config.yaml
n_experts: 256
activation: "swiglu"
moe_layers: [1, 3, 5, 7]
router_z_loss: 0.001
parallel_block: false
doc_mask: true
steps: 7107
Below are experts of layer 3 (counted from 0) of a mixture-of-experts language model. Rows are named router (the router's row for the expert), down (a neuron's output weights, with its number) and show model dimensions 96-143. Each number is 128 + 32 x the weight over its row's rms, rounded and kept within 0 to 255. Numbers have three digits each.
After each expert's rows: a language model's description of what the expert responds to; "raises" lists some tokens whose logits its average output raises strongly, later layers aside. This comes from a sample of Wikipedia text that the model never trained on.

# expert 0
router:135109134112091190183110101129134137145181088106088125087114129086141202131091102160157143128168155099102113115117086092121175171071106155144216
down0:102115092128141099109061174148113112111116128117116143124119162155095174118145089111088121132096131066121120074217190205146137134124166119193099
down1:152167148140160122153120167130154081122132093155130168128144202084102124142165072120132134180156102139177124104065114139074099133106081109071146
down2:114134116129132068049121097135132151135162168071158143054114090115129126097132063120137130105101180112059163108129103141091096129134116126127193
down3:150139134081156087148045167103108085099122101124122154090123086138112148100140146139164120154092166123120119149160128115178164105119191143127143
down4:140165105156146127175111185171132147102159133080074091137076142111127127105149163143067154105089153103126153129111172115096089129204108134155071
down5:108069124120117134151141148141182166157160033122072113135137136143168123147150167084169140139083128085145108099174110074146142152114112162151122
down6:067125170140111134086091121127141187060122114143113119088117128142117096126135075139177153159087098095103093081074105121097137181159127189134134
down7:090088095118110116060110100137090166184147121092166186132110111145104149135129124151158153127125160102115125163100133142179126142089131130255135
down8:102084133153098122141119108117151115105140131127195075167172169126124038152097115138178138081158145082099139101161155170131113164108098122092126
down9:140086134131053115103163146102159059089077156130171157134099154144160091120133110165201118107173119138126160107103127193106147120201139113114177
down10:152089131089120130139163147114218147118103145135182095089137084041140113131148132152128202158174119157155128127213104179198084109103140171138187
down11:131120091164157100092132115126159133097139145171084111084166083165138137099098126108169101139145160193125123087133172093071070165093158115131212
down12:123095080137143052069117172094110165098073128040125162121074133146176157127118160136101149082162160132092171153143114060159130170148141111088107
It responds to: Final or inner syllable pieces of Spanish, Italian and other foreign words and names, such as Progres-o, Balonces-to, Hier-ro.
raises: "ish", "obacter", "ary", "atus", "chu", "tal"

# expert 4
router:153130117101089149161156079163172125148174089134125162092081127082178186094082082110167162168180142112082114091132093082170170168080116164119183
down0:117148120144147119180177082155082171119101167134185092157171150114157093156169117146112135148082132093052150167146082157177134135137126144066127
down1:182132203113090150075157114075103134080127130127120139141129171065097119118149124172053105126084117087160118081140158121065110068134158108152101
down2:113097169097165110181140122172153110188072110086182132137163087111122160092114150099119094135082087138123113185112119101140201108146099123143158
down3:158160085123066112153124125112080116148144118155167105106111127101141103131093116130171153156140180115082153126091116116145085133091146159136136
down4:105149163118154135100155078132119093126126135136128104160138097146144113107081112100156117109093159147075093133153129130117094121134120155133163
down5:153146108161131155147105123157202110096162108100095145125093126110109075119147067147185146085160106093142091180105138120138083103127186140175090
down6:063113174120074089131124195156097157058138133124137031132088127161124126125121117112114145088134193148088186151123132131113150109136112194191192
down7:127110085099161089165172081075058129128231104089122122157106138171127120102053114121101150074103147110159108131164108127081168108165186087172138
down8:217134136167116138110129135174160157140114118136126176080212178091115084077154165103100061128191122128122105183102138163167081154131137059157114
down9:124105094119089176182156107163096124164168207146080097115203082103130071092120088072139105134145092115142139130095117080158104108099090179171147
down10:125177091170164110119088161073141121107135148104171073138155136138091193143108163095153132137089145160155122105155156169143145147107172049146100
down11:157094092113077110099101099109162092142146142136115175079184089161136116060117139108136121117124126155117065094099129089204107097113140098115119
down12:124071105055127066140162155142053132108173080109185148131135141119128091147205169140107117108104077150147173155072099147042162127112154115094141
It responds to: Tokens opening a new line, list item or table cell in infoboxes, rosters and tables, such as He, Born, -, |, numbers.
raises: "ical", "ister", "worth", "ite", "ize", " understanding"

# expert 10
router:191173132102142117112113062156187159161155092134107188083129147092164199111109103129174175174166151090120141075184101071166188146065123152128153
down0:155178194137189086171112128119177101127116176172101141154128090075116124151106110147161101133120088183091098089072129139103176132172122141172036
down1:115141117109154063132159169102139121174212074108081138075142112130110107149132132166120141131117095100058119200119179102157152125104142128134156
down2:158114152125201069126128129149144118124119064140158136108119171111139109151112095157152128155143095147160127088135166124140096060139164161155165
down3:078090153140087113096115141058117085101041086113165145161105126091153122119102055130139151106150153118175175148115115147129098091093141102130158
down4:121160146122094119126141133121109195144117186086088110049089147114130110140159098171103162144116114099065100156116115156131125157126136125145201
down5:126097139149131100242137164108142115127115097092125140162126131160154162148122181134165131131125098155150121130056149140098153108201104163112096
down6:163128103094086084076112145149117122080138154127143167150166138125167085099193150119138077099098117135130153142099143131032123141142110174101124
down7:120084103146079159091094079172167188142077128152102095094136107201102164104143149120168153101073153136145177184156083163095132075158123117146132
down8:123102132087121170157196158152104149140117145134129162173087000085130143179097135086133117059111088118111127140111141167117171104098128108126055
down9:063120166143064187135091106141150057107135100112131083113126139092138103115116176152097115144121099093107145135089121113126117126127158102134092
down10:114140212108138205171133129119181136109158124155107111164156114104075151142112128106135086146139120134090157082125154128161131086165147119127069
down11:114127168168113123132139138121140145135144166145114129081151108126187078186114090126104124098129113140146134138199092134126135176143109096157149
down12:096156201085135161073048132156116145135136142116111149079096097230115093081052153176150137179095117116059096095116122115122095137096093108126103
It responds to: Almost only the pipe separating cells in Wikipedia tables, often after a name or number, plus semicolon-joined numbers like 0; 2;.
raises: "\n", " 1", " 2", " 3"

# expert 55
router:144149106110123155194099080184183158154166139151127143101077134088143148037099120098142113133201146104036096067148067082163163117083123146113194
down0:091159172184114172120138094124163165156122170132125157176150115137192148175088079062167165091160148195172117108125178157157084172168161175127135
down1:143131125138074194112133132110201204128125149127097191151186166105107168102121117183177144201080113100107153107072118172173184157160135135196067
down2:181173123153122169075094069154161073121177178138111107142146175126137141172175128130165082093088161207115044111162120154170140051150128109146134
down3:122139109101060129123132088189116118140113109153125147144052136144139131104150150181142096178175120099176160110155180140129116134117131099117145
down4:172167059116108166151168150102140116147145037105079127156150160137112200139139124087100107131127149150085092102097151156135210104101124175108097
down5:133120143101155104166129141145079120118118169116182122100141117128108136082156147124159099106124165152137127156147083148107083156102144137132136
down6:148141095094088168107141098189105112179123160140163109129133113154075191087138099135099104129136134095120144134079104118103154146157107146042120
down7:175152142165161192156195105114218115123134175132073176131092156073119166151196134157114077133098094164145087101170100148076119148151084080160126
down8:115168129112168110144075118094162136141171145114166158147121127141090164173063114078084104101178094096105148139110084169142198080124154113130051
down9:159088126142136089147107154117103191129141133157166067142144136154074075143163131106108137090118093129120122144142101142154104160085176087149187
down10:128083116142155117124148113128149139151078140121109137108171175152082147092196061145085124089097159096085108099134124111152096130104064198142039
down11:155085098194142118105143070087142121160141132111100081097140094157110085162096094134136110124085138120121134166152112141152075126109097146110131
down12:134122148159098091100111108145118133114112194062162138097078128169159119039097121099155164098179155088091178129127123107176120141109138101107145
It responds to: Measurement units and quantity nouns after numbers or a, such as km, feet, meters, height, years, hours, length.
raises: ".", ",", ";", " (18", " (17", " ("

# expert 7
router:167133116139078124110086085131148095138130146072139146084054127096125164073081116118189159143179156131063144091140125053149148183100140171095178
down0:086090132126100119075134119135109106161160089076088125073081113159166134127125137146132080120160099138143159160132125139174147070146197129187202
down1:170083173129104098224108102174141081110140156125122128120120144115165125143093113082116119145163088063162135122175117126091143127160100100111108
down2:165153086148079132064114132127103121079102203009188100099086148156100125164164131111103145173212181116172152162159125091125140117135127104097136
down3:107132144079126162069130121129149119192100143110108114053093087105093164143069121114113126105165128182092108105162198172150118160110211128093116
down4:133128151121138138107124140110168152132131080139174103165166107136139171149106042118210113158118118144164136137109090144139164110135149086132201
down5:087104095143146100089153122103091120105120116097180154147103161125124106151141122166140122153128099071099130124084084148109142146135127162097115
down6:117145132130118182111065125076163106215105133133117069119093148067134107155123134093159100144100083074142114136151096152172076224134113115165155
down7:136121062138091142103095156142117114137179139128150073156099131126099115177170114143084190119117141072090089142106132141091190101107143087114128
down8:149158104148155132110114124088152157196114080149141135144121179157130165134146161127140134148135107125144105128133163114076050116113151085128131
down9:131063104145081114178189164115090117112121138100085145088139076135150116055140083124213126162180086114177122190108168085114064125154157130148142
down10:155124109122092135099096116156057092116112151132184107105146190190132069153106078065173139169135078047151170103175161127137116121131119127115135
down11:153142146178136151124145163121133121137102131098153198095120108185113146186111109159136190078148041109159155119101153118109102127154139117120113
down12:098112204162141161142128149102173088119124102101167058155137121134101105113125053115126123150098125149060167113159149096184089141152069119101128
It responds to: Middle or final syllable pieces inside longer words and surnames, such as ab-sol-utely, Inde-pen-dientes, McFad-den, plus place in 3rd place.
raises: "di", "–19", "ian", "dou", "-", "den"

# expert 59
router:155157104128109139187141124115129133132152136147122151106097165089139214099086132134175154155127168096069079093125141085150159144122142165150192
down0:121094161133116130151121100105137141172143155135088089141133117115102121155137117165163176146129070105152142113135117153138145214176151119154110
down1:153119143128170100163095126111096165143108093045107187134091131086129145116122104086089135129168189137108132023074158079118135051138101167180090
down2:104158100135127132144152122151074147121167138115079200147138148117089168154118187133128089143151126139143130136146142140160128093202166128171112
down3:069127119187108123072133127138192141163137125170173112102127113097140161144111099127122168140124102106135096115169179089131158110142057153053107
down4:169102117080165061068115102209160110130108132103165160145154099194157141141100127098140098131102123153192099129171083088086117118228091138148115
down5:055081112075132065174138135079130139145133119149139110112142129119121155126132114126123067203211122106186141161090117135081187090181169143095130
down6:106131149071147114109105171119127130147142084166126140150169084137128079155154134200163072145153135073166138163132070122097126112137119118141132
down7:143135108111146099134143185150114131196079152134212093167147140141164170146111131177110135132069148085156157150076164167105130125106149129132130
down8:115124151134117118158104094146158091108142100146155158106083135142124155137121119053103114176150108175091116078113141119112166101141175128170110
down9:160095130091131101098099153162126075172099190175134126132199097160123097188108147212145129160111131160146139097153064178091133141179113077122112
down10:108139129192080123118160083147064089034091160090173088110114127118142138080134191041089164083098122134079162109126151144128130080172128064116071
down11:149114122117089057110109115125103145194082150158164166131155130149113128193134114250137083146122159110151163106133090176079108086114084100149161
down12:123141137154156135183138050121099182113155113076158152096094185148145107129122151043113119100125177126120105119140141100156144062173064168183136
It responds to: The second line break of a blank line after a sentence, before a heading like == Career == or a new paragraph.
raises: "==", "====", "===", "According", "In", "”"

# expert 5
router:135138113092087163145161083165139136178176089106126145102079146083178158068088095139167168163166138099078108092153083082152177173087114150113162
down0:162136071110137115116135138115110140125104146121107107079088118112167156124206164097120134152108093145130170142163127120069158154177153172113042
down1:124069128132152147086039119147131179051081090117065102099104106097152094159181122140100082166052134155112151094136130124110114100182079144131106
down2:131160102150141107174089163157136071121145124112046126079093076151120201180137122131097136152089147130090111082104181093125156076099116101098102
down3:150130111127117170070120126078103112103121152128058139152089135132081108129163186111180181095139150156113132105161122149186092128085159127093116
down4:138105073137127109103087086149075095128152180168133108132157204152142133177134091170164157112089161148115120109097110089137161133160113157098125
down5:115112094088120119142160174134204150133117098116144126158105135121161131121144094208122100183131119118104113097137118099105122104152111128103138
down6:166083148087135057196112098175143137148114089133148155155105110060092155167075133119090092123165112147177119132135148129038136114132161115100094
down7:094113107088134045176148125050102146123128144118143099134125121110148116123203163105146118110154043132144121112119145145140148153166163204186145
down8:153096102132110099157106133178184127183098120084173125131171136134143138113148172069157121118115121145148163110220084085122152173094134117078112
down9:139072110077108130117164129151204105098148152133092140089119086108115150087096130102131117154129140134128134124131087086165094136145124096110166
down10:082176138141087066110114089111216108119116098107166093103050127131078099165084147166105160146114166117108107126120113142108125082113079156172129
down11:121122147108089081139120159132156070111092139153072129071124116143141124096144152163117146167114114128144143097182120127172131084140086116149145
down12:129090121066119128117190166133154101149102131150079110081131139121166113155121087072123173101126096125144147165168091127122080171118180134137114
It responds to: Object pronouns after verbs like allowing, leading, pay (him, her, them, himself), plus articles such as the and a.
raises: " distance", "poli", " competed", "nce", "come"

# expert 28
router:139180128095120145169177057180174160206162101132123141126099133045164156078069107117144128149160135134106094124138094101165137148052145125136158
down0:165110120080155125079104106139119064131176137155133196099151161151121147109157091168173126148098119067154141150140107124107166056124151144156084
down1:111165121160115133094136119130129107073125051112144069057098130089183095154130152050109083122112113178152130161152072104131104180168099188108164
down2:152118128147160126171153177097167165128162109077145149135135114075151148045107127151126123112073124113079104126108082135104158165114146165125101
down3:057122089095199183106173056164099170081121122149123139130077098142052144145125108170126106088165114134117146133180109096139129117139164130149199
down4:156171149112134081148109170190142138176154167103155105144161212098122227091148119175132151134103099141155116124097060182110123157122139154108164
down5:118106152150113184157104113099207097102131087116105144085132173141109208110113136196130127157133156108119126087096190093132140074152227122157162
down6:081095181080156079111165111126114100159224102191130161136136107117156096154091131109125109128113053163173122103143129167085145154135119082123127
down7:172108130147161148056190112167113105135126145129095119093120176149087130067029089208133119109143133104144142127136140107100115056163162135100170
down8:150197072124071156173144163155138097131177091134080148074138194126180157049081082166116125165128158111129123095098083164155106156110122135164122
down9:127118063159129126111190081121136058183135121131061150119089109136128112189115147117101121158156135109095100080095159055119111110127150098143128
down10:111105169114081070109086153150093170131105109141097079173106174141126119155131092101139075078077180118137177091110183183133157081156075066092159
down11:120118153107147120166131095109142147152114120103093098114139117152115190149160137169180095153082157115133068078134124138122139115095076112146156
down12:112115109148091185080169086099117114173035138110121055124143089122120090126097077042117113143158143172138102076120142185126116197104137124101093
It responds to: Words right after a subject noun phrase, mainly who, which, that and verbs is, was, are, have, would.
raises: " served", " sought", " received", " sold"

# expert 9
router:136140148097134149140106101148167166145146128114116133100099091087156190100107132150138177143179123107096121088163126093139155170124132120136171
down0:107153172092133189148138086104129149140102136140094173178097050091098099156112081196127092129110067106168100091154118111149152186136166109106119
down1:141139127117106169059114115154110096109086168138155123133159140144142148168129120067049136108092160131097074207142170177078164138164077114136139
down2:182094119125143151109128138086153139110129154130140125101139091125169143148206097086137149148158124099096148074167145088061135179098121093113189
down3:103081154127112111138149082147104097187146132055129110131166101146098131084077110131138090146092070037127123168123096174152105124113180194109105
down4:058146118123140137130117077108137139151111127119171122161149153118113131153121119085082171036142104142074131140168133129063142090121077175050136
down5:110124106101142140136130141083137072148105124128115112216155151125118103138076093126164138128170138132106108095129144060116136123115157151150092
down6:136108159106188061140213128087168114103149116138101159101191152135152108143164110180103097157095133050151124107118099140132097110150180129134176
down7:090127170123160051125146096142135103124159166181119100132125088113140106070186151142122094114185130138093068144192183070189132167124142074118164
down8:116115138169138060130114203108137129134135110109159104087100057133174095158061137103155142175146133118126120113114140134147163144115061118090123
down9:172139130170071208090140141140138130105075107109121121197089165230111102105124109134127116104096137122141114118187167148118136122136150125160085
down10:115134169111102103166087117137127103153090143144184102167107112099144138164097208092130122073096146173043093097079148158084154089122152140135064
down11:142128092089088122149154169114178228123139091134098150113084125127095110183124113193106105163070135131159138174105131135127078140095087097154116
down12:098097159079145158144160094209153102124104120166117164090083098211103134177086140226109147197117132079134113120124172220098058141132125140129141
It responds to: The word time as in "at the same time", day numbers after month names such as 23, or 30, table pipes, and Died.
raises: " 2026", " 2023,", " 2025,", " 2025", " 2022,", " 2021,"

# expert 32
router:142139139096087155151157080164158127147162089135112156095088142085172178097083087134163162171176157112080109081133079078169173164080125160135175
down0:148115150150115147144104110108120129088137124147095088112189087081121182175133164064104149098050090144115193124061092133190055171109129166128154
down1:146116098125168122150156189130000131107094154138109130144126150118129121110119097138065079135154178077107138128068113107162167102180118119137137
down2:148121114121152155144147139152169060107041096095110121089117132106119121123149176115172123124110097076130099137110193069073100165159165160120089
down3:088103086139120135107193059145201152132150099183131150100129164127097182124143109130123141134122139118171174111126100145142111132189184112136163
down4:161092087138132140124087107164117099110108085124165045113098090161140123123186118094115147149163169149060132145122143113123134144119166106166126
down5:156137126125119131180100102126134105156165188135167129172108132101098104141123117117081108165078162168132091097129164126072136106095139149121126
down6:118221079132133151153094103164100143101078170164137129142154087147173142155144126057146133159096114116134155161110084145146125138186124093175137
down7:150059142116112095098140105071128066211134124104134092114148061120155124095120149041123133145185156079093176124127089136129151141115099058129172
down8:117124115163113138118156124138136100158119118103114147094141103093086063166128101118146160116107119085122096155176096153122055077161083150152134
down9:137181105137150128172076147146136112087097194127145141107155112117100080173087052180157154124145140095097122122137115169112080095090153140148149
down10:116119094132116187125098098158128095143151180127122111093118082179134080131172119141100162128171147112098135073141166087114118153107123171146099
down11:141137089091135143164100086087160148118172183098213122119166176127074090173144150085125122120129143110128126143167125133132204125090120132152096
down12:133149075162128145113158112107164146107140123126135140087113155101159117128129121106088127142143102118091084127088113120123121140133116064138125
It responds to: Common nouns and adjectives in running text or lists, such as music, house, private, rules, buildings, plus player nationalities and positions in squad tables.
raises: "se", "holm", "mine", "sar", "so", "zzo"

# expert 54
router:165150099083123125136135084172146121144148076153072152115095136074174173090087072129151187164169177092069099068138070089166159171074103172123158
down0:176114147121176140173117121110153170134103200148073146128115101142131143064126195112099142123118106164144195096123126180189140109180163097152115
down1:090126105097092084141181138103122134092148131099131165119120074086089144099135140154148160155124082115135143152114124099130152127124153092114126
down2:127061154120145127124201121097123142155099138168118142138150122103137072084106112143099129108175120150103155106126121153145112120088135106113088
down3:055107170122083119118170179123132137114136157126166139156159096184141169103106146072123178188109071160094094163112102154108184168148159150114136
down4:167136188097110047152154147186119085135157168126190139120101193098102088168145122090131182076152094117104143171101170111182109122099127143096126
down5:106205083133115075093134144167138127176112133131111092128118109125114095183166126132167094104175109104071189185078105149090097173121168078128105
down6:137086124117123099230182137111125095162189172112107117165092096122124078066081145111165097158125137175147148147099128124076102103161173151149116
down7:070105121112153171141203092155098108161103155100138117125132077156071116121128109098141102170175123105105086116134131138094063116105141192156153
down8:156066177112176109131118149165120156158124118165135101124134117080094158083131179101224169104128126119144157071100131093166145167144119106133158
down9:131133100120143076097146194136124138138169126094108119122155148152159150167165183111129136117134090155109105117098144111044101138158132168128140
down10:138184035084145119118155153105160153076110102155094140169111084188157101125127158150141111150175122145120106124189096135133128131113148136099057
down11:079088113127113133133107212145138129116101121109126058203130131144132187115151113092136182125105117147133134131175086119138134119129210110104145
down12:119116122114128082134125118147144144041101140125134136110137107092176100113108138150141077128144138111154143127126144112170159095203134133159119
It responds to: The http after Website: in infoboxes, the word live, and general modifiers like people, main, personal, natural, other.
raises: "ain", "shed", "shing"

# expert 2
router:154173163119087156102156114108182085141142092161103161113125133105164178144102062170163149163163202123116098091148111068195154139100122172118152
down0:131094128122160106084096081149139129126103133121169174187149163125116117188107122119126138136121169147182130095141167106172198084123138129072124
down1:110116123176147106125177207165161128116106157106144101136166109089232111063135113100068162159154180073171162102119095103088177177077142161146121
down2:118104117095127104098122213141174113140100137129150102158165125090132094186116134180124172155140139167113170177158173187113114077096149104148136
down3:151113104148129096172176163164121146155137104065139119151172114121171110142152126126163108115069115085124101132102174140139123174115126141183124
down4:173156164079119089107132134100124115168125104109121166136176110134143152117071085161170118144105106103109134128144065084124137133147149094137160
down5:128150121120094109040094191067169136143084170103146164179154147130171145131140104124108160132192158101135152138179122143164150181152115080044142
down6:123113124129160160167079111081160158153148147135129117048097139090158168134092105104130072127153085132163116091122113133115069127137134092129147
down7:162132125156128135158081089127074127111189144066112125135132136117094159074139135130099070110148089104089084131172149121157153155131130132193085
down8:125168109155105147109116080063189138133106156093113162081152092117138140123147088104105139118099108126196136109122121129145126139169150147144115
down9:150163148162073113095165131124147169088155078143097124125041154111142178067141106139154097141112141118155141158159113123140091187083157136170126
down10:135160172116159114121122183147099094100123125105064159158175143084151124142085078146163156134119163135161134051141137085125140098108163126156098
down11:144147123102108149096097154086129115178140197167152139153160158173101152148180167089131131165075139181177158122148128150163113087087161152106133
down12:098182147132173077126123162148118146123120157100114112134092090172148170186078145076159112095177140152162136104151081100144081156063082123146106
It responds to: Pipe and semicolon separators inside sports standings and results tables, plus country codes and given names like FRA, Richard, Amit.
raises: "ales", "is", "ik", "ale", "["

# expert 52
router:155102101140133147165117099156154124182150067130133181053090134111141161086103088105158170183188147122071108078102117092157160151081177168129170
down0:149140138095151133138062136141126133106105079085136181134099148161110156125132119140135134145117157147105143157111084089133104153071172072080167
down1:154117130108159074139117144105130114132146094095109123125119089113155202110133124143190143168097178139117145153149114108184104100110133155153159
down2:130190116161166112170131085136125136226143105088098067119157155105153144139171087095121163171140087169112062143137144105099157134082119146158153
down3:121087066143093123113150101081080131096122140125139166131048141169093077150106143146145135129123157122141169102106174084133065120183116107187149
down4:125123138131115170163129069157090132103112104110138090158175050142148142034120097085096121152098087164125097154102152090095086121118112160145124
down5:118185081132100153107086178140142109114107130135182129111064138126137153164119164195098112111135136111145096098076093175074161159146178090111109
down6:110154141099115133123143114147147159163139135128096112134123129120106114127120136110176217146151171095170117077122077145132091104094170135108142
down7:148082112115164152150162070108081142078146149138099168153148157092098143135124110184133113161057100137163121114118140199059161122085186186120137
down8:120153125085171116151118116086063087107123171122142148116126120096158149106136144152129137148156098122121112113145103095127107112138114154130147
down9:065087079122103082121184177119163089136158170135154107143135172134086187120117177107121161182097176148199146096094168131108109114198122163118096
down10:112164129118086135160163181097119121187101109177173145138093205157124109170102093099132103107103124125151145145150101116124065140112086123175125
down11:115115097132078143188093111106239101074191129096143137136057174128090193107107148151149186118117096138146165131082202152101108115019134082151132
down12:130153159151188140111120067134176110106134111121126120063189129118121088066127143129107141132128142051110112181090100186139158118173108094131062
It responds to: Single-letter or short word-end pieces, mostly d and ed, completing words and names like Odd, Extend, Senedd, Edvald.
raises: "ile", "ant", "ual", "idi", "ious", "ian"

# expert 16
router:181132124128093142214137080156151120142175062132139158078083141120180150161122108116163152162173141112085130061175135089131141179085163172121139
down0:174145131167153138166133094168100084148146180119119119153141093084150180115111119130080111185145126171119150186121130170168139153102142080099150
down1:134086085141065139188176126126115182159120147142105150084041164121152146134106128134142169098143109131105155104116173155145104130139169120138079
down2:147146127086095121159106176172188138198143143147100149096114185140134132185146101096176220159111161057149056122165136177136104134145139130114144
down3:091105186117110156102074187081083100123151111170141127134118187184095095152092123120163094054126118104090129058111108128111143124123070140182136
down4:160159215176097124114137181134103136150171110089128102143145157159133137147138144158147139084144156130108114135108121182163123154178157153089100
down5:140168181119149101160161133190122143094168118127079139119099146085049131131121103168073121174112147140126086075072157049104136120156123160107151
down6:167070093201135078148111175127145106114102071116069136076104186129187092125195132135171097113136163126156160152130159066123139138098090142108091
down7:107111165110092128167128125196137149182182121141131147162126181145212128153175122089138118095115118110136104141188088145193083106141116198160023
down8:055131156155090156113183137088084165182103151144192043108152111097121110123094113101077119131080102128130126162154116144168149160179078112157161
down9:130146175146129102082143096086176135087157147134155110157119079105101106122121137179144123056124108158164131138113071082099174126136121130139155
down10:138130154119130145138099073113141109146074141159139098181091084168109155132115175156133154146112129122168125150145162164107138154138127172095114
down11:107138127116146156192140107123077059158150071176114127181135105132108149137104129150084074201113121187154070122127138161126101047141156124112144
down12:056097148088088128154110088121129162099147178178109146101090150138106144086157100096153125103160168082076193066120155144068114191162115174103099
It responds to: Word pieces following a hyphen or dash inside compounds and names, as in Grown-ish, point-and-click, Under-17, plus infobox field words like Clade, Genres.
raises: " society", "den", "en", " media"

# expert 39
router:134183134076119184140141127199145114192137118139137137076064141064168138124109118108143158161169173115103090061148119092161169172068116149114173
down0:118141090120152157070134110101114173099158092157129093194121076090107032166109149104147128082094153177128086166099098122133116136148148124093129
down1:154079095095132068105120093130090160105099116109164099073138109105129113147101107133133181120136101113151176124162082212150087124150122141115169
down2:154125167153162089124145140121121112122118148139164128136139076179165046128112132100123030137146196100150154092135113178171081177142119157141087
down3:153072125141129087164158112136093099117045069094139078122128162143159161095134112123161152189160181082154158112094177096142136163180151146116108
down4:124121115128136124168145099099146110133094147154099100108184137123120165090141141096080131124113127103108144092146191136163106083159154108167087
down5:159129112111096129140140080117096128095124125161119123132163079172123172172104175152076138123099093183113117111112143144139157095146220095109132
down6:079108153144125104090155143146096140118139120149093125153119174144202154162132176143134133122176130114117137096083055086182109152135046080136098
down7:110084106168153096137116150143184126094110062082142074115116111162101085100142084129167153105139163082155145145137111142145111121146145130070185
down8:120114127122100147141139155122135125125157146119061098166179122159148070148095159157076111146172130194147169143107109151127127185127195146125136
down9:099115171131113169098132116121096156085126138192158125176140136123167097156140116151177094082118111155132138085213094131111116153143137091151109
down10:155117104068107111150151088138143146182115130116171104103138091103116150119053131119126125060148114129104117109134087164153182115117143083135162
down11:137134119094107176121091092195093084113136170110124103079117150183126172163136112157094121140118114130153132116055145097149171137124125162143176
down12:210132083135118136176133191082140183143122118111133149151135140137116160097133148190106099140022110057174146100076195147151125081071146157125146
It responds to: Plural s endings and nouns for groups of people or things after the, such as players, species, troops, members, Castilians.
raises: ",", " (", " in", " were", ".", ":"

# expert 14
router:146175142116120161137142108121159170158156072152109150089084161130161211097127101090130143148171177090113083093183088077167191154120098159126155
down0:147135175097166123079088117127102104215155119102112155107167181167106159215159142168112119084177173172144149095119116092104151096134136166115133
down1:136093113099121149150141096121115150101136111134151168154101128134101073084084107067128137157069182186142130145124140119111151103178148167175088
down2:188117183136127100106052108143209089140093136134112061154193114182164164174131145155152108123131147079135184172119058153151083146084172050136120
down3:142126108202144124136130117143140084090158192074100102120112113133169121059067184083122133125133123154157105097194157090173123086114137163081166
down4:102080154089130115166121120111090154187138135148139108160074147166147130176136126119193109148139141156131149132142123089169172136118138186121081
down5:165153140143092116116139169096187123120124106126131149111153104113100119118115139137117184077038127139139090093154132144123147104032127130144145
down6:130119132091058170114068153146142174107105127127145120161083123139113108154091133141115137161152104165155101126155124117119115124137123130107162
down7:148136106161113191098112118124166095059158150130128131089126150089127130089124134143136089132126109121156113073097087146093118141175132134159145
down8:106145098133151128113139144137137142096117142198115079134141156092103086132192126116114099112128105140135116166135077151153064107141147103144095
down9:213161119122142116157079112111174154147173145149127123159137132100111075051107131145161166118113127127154126176095127131120099157147106144141126
down10:141159120083148158114166162131123118143137137152199155159154142171155155157120102152148193112123186229157139079133149100126139070180111128115111
down11:083184145143106138136090112090104133072067153101091165057114186092091119098130159096099144109120131125092092107136116128042094185131121103114176
down12:167093113155113122172159158136130157117153164157127127087121127165189146065125147151140106108139126169132127115104116107120107147115131165144144
It responds to: Line breaks, table divider rows and header words in markdown tables, such as Location, Candidate, Votes, Pld, Result.
raises: "|", "|---|", " compared", "\n"